Experts of a small language model.
Size: 9 layers, width 128, 33.4M parameters.
Experts: 256 experts in each of 9 layers, 32 SwiGLU neurons an expert, 8 picks a token, a softmax router.
Training: a variant of Muon for the experts, 592M tokens, 6446 steps.
Below are experts of layer 4 (counted from 0) of a mixture-of-experts language model. Rows are named down (a neuron's output weights, with its number) and show model dimensions 64-127. Each number is 200 + 20 x the weight over its row's rms, rounded and kept within 0 to 999.
Before each expert's rows: a language model's description of what the expert responds to. This comes from a sample of Wikipedia text that the model never trained on.

# expert 57
It responds to: Word pieces after D. Word-start pieces right after an initial D or L in titles and names, such as D-oll, D-aff-y, d-ub, with some other pieces.
down0,204,141,187,188,219,213,191,224,201,211,199,203,193,214,198,188,171,213,195,222,210,188,218,206,201,179,225,201,213,210,193,203,183,193,181,229,192,193,210,202,222,155,190,243,181,191,217,209,191,196,224,186,201,208,186,234,208,176,195,187,233,264,225,175
down1,188,206,196,224,191,229,159,214,219,207,166,231,180,218,203,201,230,188,210,171,200,224,191,211,183,240,170,152,235,203,211,206,192,206,221,194,180,162,192,188,181,221,221,178,202,202,194,199,188,217,166,184,224,174,227,181,198,210,206,214,211,227,186,184
down2,198,221,197,198,183,191,200,219,163,186,206,159,248,210,179,179,166,180,204,199,209,190,183,239,175,199,183,208,199,175,197,203,204,156,232,176,196,174,151,188,210,213,202,230,183,205,224,205,193,178,193,238,244,200,188,232,212,199,222,216,198,225,218,198
down3,207,204,159,208,209,187,163,162,179,233,217,211,197,204,208,206,212,195,184,151,208,176,217,223,221,207,153,229,228,155,188,164,198,202,190,220,230,176,169,177,194,218,157,199,211,198,210,203,198,159,214,195,218,156,200,191,183,208,184,213,202,181,203,203
down4,204,196,230,169,235,204,174,199,192,184,192,192,192,183,165,191,189,214,224,203,210,194,131,194,205,209,199,194,180,258,214,200,201,175,185,153,173,191,158,188,219,216,212,173,190,226,147,219,212,210,213,195,217,202,209,224,199,202,200,191,178,195,205,188
down5,198,176,218,219,204,194,220,173,229,194,183,194,185,177,190,210,186,161,226,211,219,191,166,207,186,189,160,218,223,161,160,208,214,170,217,190,210,220,214,197,137,242,164,157,205,197,213,191,188,207,183,222,190,191,196,195,186,185,194,219,202,163,217,179
down6,209,207,175,190,195,201,213,234,217,193,184,188,213,194,179,219,191,198,221,216,181,195,219,195,171,172,214,193,165,165,186,215,193,230,217,222,220,210,173,176,224,217,209,179,173,204,196,193,175,196,172,189,198,218,186,172,205,205,200,200,188,193,214,202
down7,194,217,208,189,237,236,177,186,204,212,199,208,215,171,221,185,196,191,191,201,171,223,188,188,208,201,190,207,176,205,183,175,222,174,194,177,210,223,220,249,223,209,195,213,167,214,196,209,247,197,184,193,228,208,186,193,220,206,179,183,145,242,183,192
down8,188,180,153,170,200,241,171,166,206,207,179,209,220,191,202,155,174,176,183,204,232,210,198,193,189,229,178,205,213,199,177,148,188,193,201,201,217,204,189,218,215,213,208,218,169,170,180,161,191,197,169,177,188,207,202,216,179,217,187,218,158,198,219,200
down9,207,191,207,179,170,198,185,228,206,194,176,174,220,228,140,183,208,209,211,243,195,212,179,211,213,212,162,165,185,211,193,217,199,193,196,178,237,201,193,161,206,215,215,174,184,160,171,220,198,209,194,197,191,203,216,185,214,205,235,203,228,187,229,229
down10,213,191,198,217,185,183,181,197,217,169,156,208,215,239,193,220,202,203,189,199,192,197,161,199,222,173,241,185,185,216,164,163,203,239,181,198,192,179,203,218,194,169,201,212,166,175,179,223,178,203,190,206,234,180,194,233,210,213,189,231,192,198,183,223
down11,235,225,167,178,210,195,179,193,225,169,205,184,205,181,187,212,201,180,196,237,196,195,208,205,238,210,212,215,200,218,205,193,192,213,203,207,224,221,166,159,181,186,181,227,210,233,199,170,183,188,184,206,180,196,185,231,212,239,226,192,149,180,205,210
down12,198,198,201,233,247,204,201,187,223,202,198,203,194,232,222,223,221,191,246,181,182,222,181,211,214,215,231,226,207,180,178,172,146,154,204,202,158,202,185,185,202,210,167,222,194,201,204,189,175,175,196,219,169,227,177,230,206,233,194,173,176,219,206,212
down13,223,189,168,191,162,210,195,198,185,202,179,176,207,188,189,199,257,209,235,179,202,226,224,199,188,205,213,229,185,245,180,205,228,198,211,176,214,227,201,197,222,208,217,221,221,185,161,168,187,198,186,208,215,210,169,202,206,203,153,195,196,201,206,157
down14,174,184,176,174,204,212,196,222,207,167,187,206,210,224,187,196,194,215,204,206,178,186,228,217,190,184,204,187,176,221,212,237,218,222,176,185,203,193,240,205,190,205,213,162,222,151,196,170,200,224,224,213,165,178,234,178,208,195,207,158,209,222,173,219
down15,205,198,168,174,211,225,157,160,160,205,189,227,191,196,179,198,217,209,214,238,213,214,193,178,203,226,173,184,240,170,175,179,198,199,242,232,223,189,207,197,192,185,176,185,201,211,202,200,220,187,194,160,170,210,173,195,192,221,194,188,200,199,220,204

# expert 12
It responds to: Table and list delimiters. Pipe-cell openings, paragraph breaks after title lines, and list dashes in election tables, career lists and headings, such as | Conservative, Preceded by.
down0,178,193,209,209,211,225,183,200,213,214,236,191,214,201,213,178,188,234,175,218,204,183,190,205,178,197,175,232,176,212,222,216,238,223,207,195,218,220,175,218,183,213,232,189,241,179,190,181,188,194,150,222,228,215,162,184,188,205,188,176,187,207,171,168
down1,173,186,221,239,169,205,208,185,163,209,187,222,181,208,222,160,223,157,221,194,186,203,186,215,217,226,209,189,205,193,212,210,195,190,207,170,220,182,248,204,197,217,189,206,203,221,195,240,191,181,210,235,216,206,193,205,184,208,186,192,194,192,194,159
down2,200,183,216,185,214,193,182,210,217,241,174,197,203,173,158,208,190,225,219,203,191,196,235,178,213,221,164,194,203,211,205,192,220,193,174,225,191,204,206,183,208,227,202,198,201,192,187,147,226,219,217,227,178,197,196,180,162,186,219,192,171,173,204,173
down3,161,199,173,229,220,182,182,163,169,184,188,165,189,234,194,172,207,247,195,182,199,222,224,191,201,186,210,172,183,203,200,242,231,151,205,181,223,193,217,185,189,208,208,177,190,184,223,185,211,205,222,150,199,168,178,186,184,217,183,194,199,226,233,232
down4,181,182,194,222,218,205,185,200,245,220,228,245,213,202,185,216,179,210,227,224,204,198,210,196,197,192,179,213,167,173,166,228,247,158,219,195,160,160,206,195,204,179,199,196,182,223,193,206,198,190,198,180,184,197,212,160,189,183,185,193,222,201,178,208
down5,254,176,227,200,186,235,187,195,216,196,227,168,198,205,195,218,200,227,184,210,206,209,229,197,171,194,178,176,203,221,210,214,205,197,164,220,222,180,176,203,192,190,220,180,201,179,226,185,212,218,240,222,170,206,197,229,190,201,199,207,186,193,178,230
down6,201,193,203,232,223,212,205,196,183,200,196,194,206,236,167,227,222,233,191,224,198,246,260,180,180,195,211,205,219,228,186,228,206,220,198,197,228,203,166,211,221,196,195,184,186,235,169,223,189,167,184,224,212,212,216,246,183,198,207,215,192,214,176,213
down7,160,233,212,213,229,179,202,203,209,179,201,201,204,190,238,200,203,206,240,200,183,197,196,227,194,240,204,200,199,174,212,214,208,200,190,187,184,209,239,247,181,179,182,192,229,194,192,250,189,213,191,207,193,184,194,200,182,230,218,210,209,210,252,184
down8,215,218,193,193,182,186,193,215,182,156,182,162,235,171,211,205,187,201,204,197,202,207,218,213,198,186,214,198,202,240,184,179,206,203,183,210,185,227,187,195,139,200,207,198,223,237,170,200,185,163,213,213,196,221,219,219,205,218,206,176,201,187,165,205
down9,224,223,199,185,201,154,201,188,233,214,182,156,208,221,182,183,191,237,184,191,210,229,207,216,207,200,193,218,207,238,213,192,193,232,200,177,190,205,167,177,188,221,208,204,175,181,211,158,178,200,190,171,190,181,150,233,208,211,188,202,230,158,214,182
down10,186,221,238,178,174,218,212,207,212,223,183,212,176,182,197,214,157,193,211,232,219,195,204,207,175,174,228,194,195,131,202,208,219,200,177,185,190,200,199,212,187,215,214,188,186,207,207,219,215,175,200,178,204,199,194,226,214,151,209,201,201,223,214,232
down11,222,202,185,227,214,204,202,224,197,225,187,200,197,188,205,174,196,214,211,191,214,216,168,196,200,198,203,201,187,199,170,194,236,226,215,206,170,189,165,169,198,188,203,198,192,193,185,183,218,213,195,203,231,178,209,165,159,235,225,168,182,213,237,175
down12,246,190,211,224,203,188,197,191,198,205,177,215,195,190,209,228,196,189,164,196,208,226,207,247,223,173,236,182,202,157,229,211,212,214,163,205,187,157,218,183,199,203,237,210,238,233,222,175,210,201,213,196,176,191,237,213,194,201,192,199,172,192,188,219
down13,177,206,190,199,197,207,229,198,194,222,210,220,219,219,197,231,214,232,197,172,190,195,174,223,214,182,218,226,199,206,193,196,195,213,208,209,202,240,219,220,197,189,224,178,205,180,193,231,179,222,228,228,172,168,211,214,183,230,191,207,225,235,187,253
down14,179,190,155,190,178,214,214,231,197,149,183,214,184,171,184,190,172,209,191,199,185,215,207,209,207,201,203,205,203,208,181,228,217,178,168,224,171,174,192,164,222,213,234,213,147,191,191,238,215,195,188,232,226,199,203,185,184,187,191,212,180,163,187,171
down15,234,214,194,203,175,201,214,190,249,198,198,201,173,217,185,205,193,196,164,173,193,189,165,194,195,195,243,208,185,227,203,202,220,186,209,216,223,207,184,204,200,197,208,199,215,224,186,212,201,187,223,215,218,239,215,193,218,182,210,210,204,198,153,198

# expert 37
It responds to: Numeric table punctuation. Decimal points, pipes and signs between numbers in statistics and election tables, like 76.15, "| +12.01", "% |".
down0,199,213,188,199,203,209,218,191,183,179,197,189,185,197,196,221,208,205,201,209,212,194,193,216,192,210,186,194,259,186,201,228,226,171,215,221,233,200,269,183,173,156,224,184,205,241,173,171,208,203,194,186,230,197,177,209,199,157,223,196,199,151,202,195
down1,204,185,210,208,173,207,188,231,202,224,220,230,198,173,182,224,198,188,189,193,200,247,227,203,194,216,220,186,200,127,204,211,215,218,184,198,161,209,193,172,220,199,186,237,236,194,210,211,158,224,171,190,179,196,217,179,175,193,198,205,206,192,169,186
down2,218,188,217,202,191,224,182,190,177,198,199,173,231,182,211,194,176,207,226,166,187,189,175,200,151,188,219,232,179,179,196,190,203,204,194,208,216,173,176,193,223,179,193,226,180,185,187,205,209,200,197,241,199,213,190,199,165,180,189,182,220,191,201,189
down3,187,179,179,202,212,199,203,189,191,214,203,231,203,205,182,191,220,188,193,217,181,195,218,211,220,186,236,201,237,114,196,194,186,195,250,217,203,189,196,181,191,236,208,205,219,228,166,169,205,189,197,218,184,224,192,190,178,182,196,216,175,207,181,217
down4,211,180,223,208,203,203,178,218,203,170,209,238,191,234,191,220,177,216,211,186,197,136,184,200,216,210,189,192,195,228,257,212,207,182,223,189,189,190,197,214,167,183,172,177,138,206,217,178,172,232,189,227,188,222,189,190,200,190,228,182,210,205,199,215
down5,211,205,195,220,164,168,208,231,239,190,181,198,229,205,223,192,222,189,227,232,210,213,211,171,193,184,208,173,203,200,211,192,207,184,213,235,217,219,194,245,150,202,186,234,234,227,185,222,199,202,229,198,185,209,199,205,196,213,199,212,203,235,195,224
down6,162,212,224,216,194,225,193,205,197,206,202,182,208,225,206,213,205,221,217,211,198,170,169,202,191,179,229,197,203,180,190,193,231,220,218,185,172,214,205,177,217,183,221,194,218,180,194,228,167,212,205,234,181,232,208,178,236,204,197,213,227,202,197,259
down7,235,194,195,194,218,186,156,220,212,212,187,219,210,191,190,205,207,242,218,206,218,168,235,192,222,205,198,202,192,221,203,195,155,193,178,201,173,216,218,207,190,216,236,223,222,179,195,198,246,211,183,201,203,217,181,208,206,221,186,174,192,188,213,219
down8,166,211,198,185,203,217,236,171,176,196,227,188,202,184,196,211,206,172,239,204,214,208,145,189,169,206,226,179,197,205,214,172,187,180,234,206,152,199,210,217,229,208,175,203,192,194,212,209,213,195,186,194,220,181,178,205,201,192,188,186,195,250,217,206
down9,196,202,201,171,174,195,156,228,220,178,187,189,216,172,180,217,223,190,251,206,231,171,216,216,190,194,153,190,207,220,195,217,195,211,165,202,181,187,166,201,225,204,189,234,191,194,208,189,175,211,162,208,176,200,224,156,215,209,208,225,192,190,208,181
down10,223,184,196,214,176,196,209,174,186,243,159,192,183,195,187,160,222,180,213,169,208,206,225,184,184,190,188,206,203,200,207,214,218,223,204,171,205,205,198,172,229,207,224,202,162,206,216,199,208,231,202,184,170,215,201,201,244,209,215,228,200,204,228,242
down11,177,189,192,178,181,215,164,214,167,192,203,179,228,219,222,202,189,205,201,186,172,217,200,216,207,198,238,210,189,193,160,216,199,216,224,217,219,163,233,202,221,187,228,224,216,207,162,170,205,188,171,216,191,226,181,174,180,237,179,193,217,202,210,195
down12,168,198,213,226,224,183,220,174,174,217,180,193,185,179,202,165,206,179,200,203,158,223,175,196,209,212,216,215,176,217,196,192,226,222,195,192,162,192,193,195,177,175,202,194,175,210,205,187,194,212,162,186,226,224,212,181,199,190,170,181,197,216,175,200
down13,163,169,206,201,203,183,178,199,181,218,228,186,220,193,195,181,152,202,202,185,206,200,195,250,193,220,185,197,227,227,200,194,189,178,236,164,250,188,200,212,176,207,200,237,210,203,191,219,217,210,226,206,191,216,222,239,232,187,207,228,193,170,206,232
down14,175,189,213,175,204,165,187,196,210,225,208,191,201,203,186,185,215,166,213,193,195,177,180,210,221,256,214,206,193,159,218,198,213,209,202,191,189,192,213,223,185,208,196,228,201,192,196,215,202,188,213,231,171,192,198,203,194,202,208,169,210,206,210,118
down15,207,202,203,169,185,224,198,207,227,215,198,175,180,189,207,195,196,174,213,213,190,208,172,249,205,180,174,219,166,157,174,199,211,180,203,196,186,174,212,199,193,229,200,195,180,204,188,192,228,199,201,226,177,168,158,192,226,218,221,198,222,195,199,186

# expert 53
It responds to: Numeric table cells. Pipes, decimal points and separators inside statistics tables of election results, sports standings and climate data, such as | Seats, % |, GD | Pts.
down0,209,192,183,205,180,189,214,211,204,215,206,215,177,167,193,175,199,226,202,229,197,215,249,141,199,180,181,215,178,206,198,208,211,188,216,183,196,166,222,196,195,221,153,185,195,218,193,185,190,194,161,185,221,183,201,190,191,216,197,193,237,152,244,210
down1,152,244,166,227,194,166,205,204,216,204,224,189,205,215,156,224,216,216,203,195,238,186,203,195,191,177,195,208,224,200,182,215,184,188,232,211,191,191,200,178,220,193,200,219,182,148,131,221,233,218,206,229,188,207,195,194,184,194,172,218,182,178,218,182
down2,169,204,172,194,198,179,196,237,205,210,212,197,204,204,234,199,206,224,160,173,212,204,203,183,216,203,231,208,218,173,196,179,217,192,225,189,201,206,196,197,184,208,193,218,227,159,197,205,222,220,211,212,195,206,215,174,196,199,230,186,173,216,170,229
down3,151,191,264,207,211,185,182,206,205,195,203,200,149,225,204,198,186,238,217,184,204,180,152,189,218,173,222,175,174,186,218,180,200,213,196,211,219,207,187,239,210,208,197,229,181,193,178,220,217,193,192,189,228,183,198,195,216,179,192,224,198,194,179,216
down4,208,197,192,249,178,202,205,207,207,210,218,181,190,223,179,181,221,199,178,213,218,195,219,192,200,197,157,189,224,249,218,212,206,147,206,205,184,207,163,219,216,198,196,179,192,214,211,209,249,195,222,198,179,208,170,191,167,175,202,183,177,200,230,203
down5,194,213,200,183,173,191,227,209,185,240,179,198,224,234,206,221,190,181,233,193,168,232,164,210,251,198,185,192,195,248,196,227,203,216,217,181,178,193,215,177,202,207,199,205,168,213,212,209,203,238,188,189,227,159,193,206,224,213,197,219,214,239,202,201
down6,223,242,209,173,240,204,172,174,199,215,175,200,200,190,204,205,204,230,191,206,206,168,176,216,184,205,182,185,211,206,190,185,203,196,217,172,233,159,185,185,214,195,208,202,221,220,195,189,230,204,175,230,157,225,186,196,208,193,219,212,188,202,229,193
down7,182,235,177,220,215,193,187,185,181,212,201,188,184,210,151,245,202,196,210,214,176,224,189,194,176,205,237,229,178,158,208,184,183,209,187,222,231,217,214,196,172,238,193,195,221,181,203,212,204,207,244,214,182,216,195,216,227,216,261,167,209,215,198,182
down8,209,240,218,212,219,219,236,224,170,215,213,194,161,204,206,182,228,217,160,178,204,166,216,202,196,233,226,190,218,185,211,206,200,192,215,182,194,211,183,200,205,213,217,189,240,212,163,190,230,212,193,175,213,227,218,176,189,173,208,224,217,217,213,195
down9,194,232,178,214,212,188,231,194,193,211,200,215,186,208,179,185,213,188,187,187,177,255,201,199,216,204,210,189,200,213,233,240,225,185,210,199,210,239,208,188,198,196,223,200,190,201,206,180,221,188,204,212,180,178,162,206,196,152,215,202,176,188,170,202
down10,217,199,157,184,209,203,198,206,226,228,209,167,189,205,179,204,213,216,205,198,206,166,172,212,214,194,224,218,188,191,189,200,202,245,183,217,222,192,223,183,162,218,191,205,185,227,214,195,232,202,208,208,215,230,198,173,227,228,235,178,215,218,195,188
down11,179,187,192,228,206,220,234,214,195,186,202,216,154,203,228,202,226,184,233,231,162,225,211,227,225,194,212,235,198,222,227,190,176,180,229,235,171,176,189,194,221,176,181,200,204,198,214,187,225,194,181,196,215,225,199,174,225,200,200,184,205,186,169,189
down12,187,229,234,211,202,194,196,164,215,207,224,219,214,211,174,183,203,172,202,180,180,196,194,186,185,175,234,191,196,220,207,189,220,189,190,190,178,177,193,179,200,204,205,186,212,232,205,207,217,211,190,159,184,184,204,165,217,190,189,192,178,197,218,214
down13,187,160,207,209,188,234,195,200,191,202,172,178,223,218,199,170,208,200,186,223,188,225,195,207,192,202,161,202,202,155,222,211,212,203,143,222,199,186,204,199,240,169,202,219,179,192,188,242,191,184,194,177,200,170,215,211,177,179,196,190,144,202,202,190
down14,253,226,188,226,203,230,201,203,187,188,199,242,207,153,219,213,180,196,203,215,195,207,142,150,200,196,201,183,213,206,185,213,207,203,199,208,213,220,182,197,202,207,186,178,214,190,186,189,188,185,225,211,203,194,183,201,194,199,187,181,193,165,179,183
down15,219,195,166,215,206,159,224,210,240,170,172,215,188,216,204,198,188,177,219,210,199,221,175,199,184,175,186,174,224,205,196,181,232,198,220,174,212,185,210,217,235,201,157,211,190,183,190,197,206,182,226,211,157,210,200,229,206,208,183,247,236,207,193,207

# expert 28
It responds to: Lowercase word-initial pieces. Opening consonant pieces of lowercase common nouns, usually after the or a possessive, such as sh, sc, sk, d in diet, cl in uncles.
down0,197,223,196,228,191,174,218,220,197,198,183,194,210,238,201,200,200,164,194,211,197,202,198,186,212,224,208,224,192,162,184,198,210,188,220,186,214,193,176,224,196,217,176,181,195,185,203,174,207,213,169,200,218,187,204,213,234,226,205,170,207,220,214,224
down1,248,174,188,214,218,170,182,180,198,188,174,246,211,193,222,167,199,209,190,207,196,203,232,176,215,215,201,211,185,208,194,192,193,188,179,166,195,208,170,217,158,197,187,172,209,190,208,256,212,203,195,225,163,199,192,178,218,214,238,210,153,226,220,195
down2,216,207,186,152,210,215,174,201,216,191,156,231,208,185,171,219,208,195,193,186,227,223,232,217,204,218,228,237,217,179,178,233,161,192,220,227,205,179,208,217,191,203,214,191,205,166,193,185,217,238,193,185,175,198,205,211,186,198,219,183,202,167,197,186
down3,196,222,192,198,194,221,190,214,158,208,185,226,208,203,166,201,206,224,210,218,220,178,171,175,216,196,222,194,213,266,214,185,212,228,238,208,176,213,205,211,175,196,256,200,203,237,229,201,208,187,194,208,207,190,203,184,194,226,189,251,240,216,210,186
down4,187,193,228,202,219,225,199,183,198,193,189,184,222,212,199,211,193,184,181,220,185,184,190,203,212,221,183,201,205,159,180,192,206,185,244,156,183,206,243,214,189,173,180,184,189,212,218,231,177,234,177,203,217,177,195,217,189,209,208,213,202,194,226,188
down5,223,228,217,189,215,186,207,228,222,225,233,214,203,190,202,204,234,216,221,205,157,204,218,201,204,176,206,201,218,266,188,222,201,186,228,224,186,179,180,193,183,212,179,200,189,158,179,200,196,170,192,159,201,197,208,182,185,170,236,195,187,202,202,210
down6,202,204,163,212,216,217,212,212,188,225,196,213,182,186,228,189,201,175,180,148,216,202,175,214,209,203,217,225,196,165,183,199,177,186,180,199,205,192,215,234,176,228,217,216,169,225,230,215,201,197,198,209,206,181,196,183,227,179,184,213,160,193,189,196
down7,192,220,177,181,198,184,206,222,249,221,199,170,206,203,230,190,215,206,193,196,193,212,206,191,210,239,190,173,201,188,147,174,208,194,225,201,214,186,191,209,224,197,170,209,227,184,189,207,205,197,214,219,148,183,186,233,183,188,223,171,182,225,217,193
down8,203,208,183,210,225,169,179,240,203,195,225,195,211,201,188,165,191,250,218,218,228,203,203,175,202,217,202,204,204,204,204,199,233,188,202,184,227,227,184,202,222,196,217,194,184,219,189,170,213,202,212,167,216,208,231,185,166,198,208,188,202,196,211,207
down9,221,219,166,197,202,215,219,185,189,168,187,214,219,189,205,221,169,200,220,163,159,165,210,177,181,209,191,208,198,211,204,194,215,162,227,204,188,186,236,176,187,226,173,182,241,202,233,224,181,211,260,174,257,223,174,213,174,191,192,205,224,218,209,200
down10,219,203,170,193,211,172,192,209,212,172,227,215,203,228,220,181,215,205,192,179,190,227,239,208,175,211,209,189,198,205,202,203,176,179,206,185,208,216,181,206,214,204,219,181,184,211,219,173,217,186,210,165,232,180,187,194,188,148,221,231,171,179,248,159
down11,167,201,189,204,184,202,209,196,207,224,223,190,213,184,200,235,202,202,193,170,198,234,174,186,174,205,242,207,221,228,161,208,215,169,208,231,215,221,182,186,217,217,237,203,209,191,213,195,208,214,187,207,176,194,179,227,160,214,170,233,190,186,166,214
down12,185,210,188,202,217,207,189,214,174,179,212,258,211,208,167,241,209,224,208,181,193,180,216,224,218,212,220,184,211,182,192,191,212,201,175,199,209,208,189,207,228,165,221,207,225,239,218,204,217,152,206,163,184,216,205,227,198,166,180,166,205,204,201,194
down13,205,188,208,220,203,197,210,186,181,187,213,186,180,161,230,213,196,214,227,191,198,214,252,231,187,207,154,227,210,204,228,165,211,186,203,208,214,214,200,201,190,190,165,187,217,223,185,181,178,181,192,211,197,200,200,227,191,169,175,222,201,190,177,191
down14,193,185,186,183,174,197,218,217,229,197,180,191,206,192,214,211,245,221,201,201,197,188,224,208,191,161,180,187,215,176,214,198,158,214,156,189,211,221,207,181,194,179,191,183,215,211,175,233,227,183,206,183,186,191,214,240,220,184,199,256,206,218,181,206
down15,221,189,201,195,181,209,220,233,215,223,216,177,188,186,157,226,197,163,186,197,180,202,227,209,212,211,167,186,206,190,215,208,246,191,222,173,198,181,202,209,214,213,207,221,235,218,212,202,187,208,206,228,214,187,229,196,233,233,190,207,211,205,204,178

# expert 16
It responds to: Latin-root word fragments. Consonant pieces inside Latin-derived words, often after a prefix, such as soc in antisocial, c in intercourse, ext, dec, acc.
down0,248,220,188,226,177,210,198,201,161,234,182,220,205,204,219,191,191,202,198,186,190,189,182,202,189,171,216,172,211,198,212,206,190,185,227,210,188,196,189,216,187,190,228,231,228,227,219,192,221,211,206,184,183,240,192,197,202,215,138,201,140,191,198,203
down1,175,233,223,219,242,212,227,207,206,232,247,207,191,235,189,227,198,188,205,200,195,190,191,240,232,225,198,215,224,202,197,230,177,186,222,200,160,202,211,224,207,256,210,191,198,220,204,212,224,189,186,209,199,194,218,201,206,159,207,189,184,192,234,223
down2,217,177,199,209,171,206,215,198,174,204,176,213,202,174,186,193,222,220,223,210,189,219,157,211,202,217,187,219,183,205,180,194,207,170,205,167,196,170,194,214,189,233,238,195,160,224,196,210,216,190,187,228,198,162,198,207,177,204,249,198,230,210,163,197
down3,214,196,221,171,206,188,159,207,199,172,179,201,221,185,178,208,196,145,181,214,186,194,231,211,205,191,181,156,218,193,213,192,219,227,178,179,235,215,234,188,158,190,198,179,191,203,196,203,192,203,188,207,217,210,196,222,177,216,203,178,204,179,188,181
down4,190,182,236,199,198,194,185,203,205,241,208,220,219,214,223,223,181,169,228,181,191,223,237,199,206,221,193,224,171,185,199,191,183,208,227,236,194,208,188,172,186,205,187,214,218,196,192,184,187,183,236,208,185,210,236,229,210,199,181,175,214,242,161,183
down5,189,223,204,188,189,197,182,186,206,205,180,202,189,204,211,194,237,213,209,226,162,178,210,212,201,198,216,190,179,150,205,213,176,214,181,188,206,192,195,227,241,220,242,194,187,180,193,176,240,175,182,176,200,219,210,141,196,210,224,235,202,217,201,224
down6,206,237,220,179,210,214,187,184,213,176,159,226,197,213,233,192,182,182,239,172,218,186,214,192,201,178,179,189,209,210,211,191,220,209,171,209,212,223,219,198,181,210,196,170,198,205,196,202,215,227,231,188,230,198,194,232,216,203,172,243,200,199,211,201
down7,224,218,230,200,205,201,178,201,182,236,180,165,171,235,198,251,150,218,206,181,193,217,214,195,188,189,226,162,211,226,207,182,177,206,220,230,151,190,203,195,185,202,220,195,237,179,211,188,233,216,210,207,240,203,208,197,197,215,159,199,221,185,220,213
down8,174,187,202,191,237,201,204,195,166,181,153,193,172,215,221,192,182,205,218,187,208,163,181,228,201,170,210,204,177,177,193,215,195,183,183,129,215,169,245,210,196,207,171,201,193,212,210,185,203,226,186,191,213,218,180,181,182,233,222,223,189,187,195,231
down9,192,198,211,184,216,163,186,211,207,195,224,208,201,194,196,232,172,227,216,173,180,220,216,198,206,216,221,214,174,175,157,244,207,240,182,201,189,181,210,207,182,186,214,181,191,221,213,189,173,235,190,210,229,166,176,248,216,227,221,181,183,207,198,221
down10,191,190,182,175,218,196,211,221,166,212,222,226,221,199,186,218,213,198,196,207,217,185,206,211,226,203,186,188,216,225,208,208,229,210,191,200,204,205,213,224,229,176,187,191,249,208,199,208,186,210,196,201,211,193,184,199,210,202,179,189,253,188,222,168
down11,221,210,220,191,221,189,185,186,186,178,234,204,210,213,203,218,218,169,201,174,169,164,203,207,214,176,162,200,201,189,175,170,180,205,223,216,197,230,169,178,154,198,209,192,183,216,186,170,212,211,187,198,198,186,185,218,212,217,185,213,144,194,209,229
down12,179,185,191,168,186,205,170,220,213,196,222,162,200,241,179,191,168,210,169,211,173,207,197,211,226,144,168,186,182,238,192,215,188,188,191,210,191,203,197,210,225,203,207,217,169,186,181,254,216,189,213,230,230,197,206,216,166,209,158,210,187,177,174,211
down13,178,205,187,189,206,209,176,229,208,197,170,192,201,176,170,185,182,215,244,206,222,220,212,216,204,188,216,230,192,206,182,211,201,133,201,187,206,210,218,189,201,205,198,209,211,224,189,197,208,199,217,214,178,210,199,187,205,193,206,233,206,194,243,193
down14,194,222,221,210,207,182,213,164,188,222,178,207,196,210,205,173,224,234,200,177,200,181,189,188,218,205,212,205,217,169,199,204,191,210,207,214,217,175,188,171,190,163,220,178,233,224,217,212,243,175,181,177,185,194,154,171,212,219,209,191,181,181,182,208
down15,174,216,201,216,199,186,211,218,219,189,214,217,216,178,201,190,198,210,190,219,221,210,188,189,196,190,177,216,194,218,171,204,214,209,242,191,207,201,157,189,211,150,214,205,180,207,185,190,211,207,217,199,198,240,209,181,251,188,205,198,189,159,219,223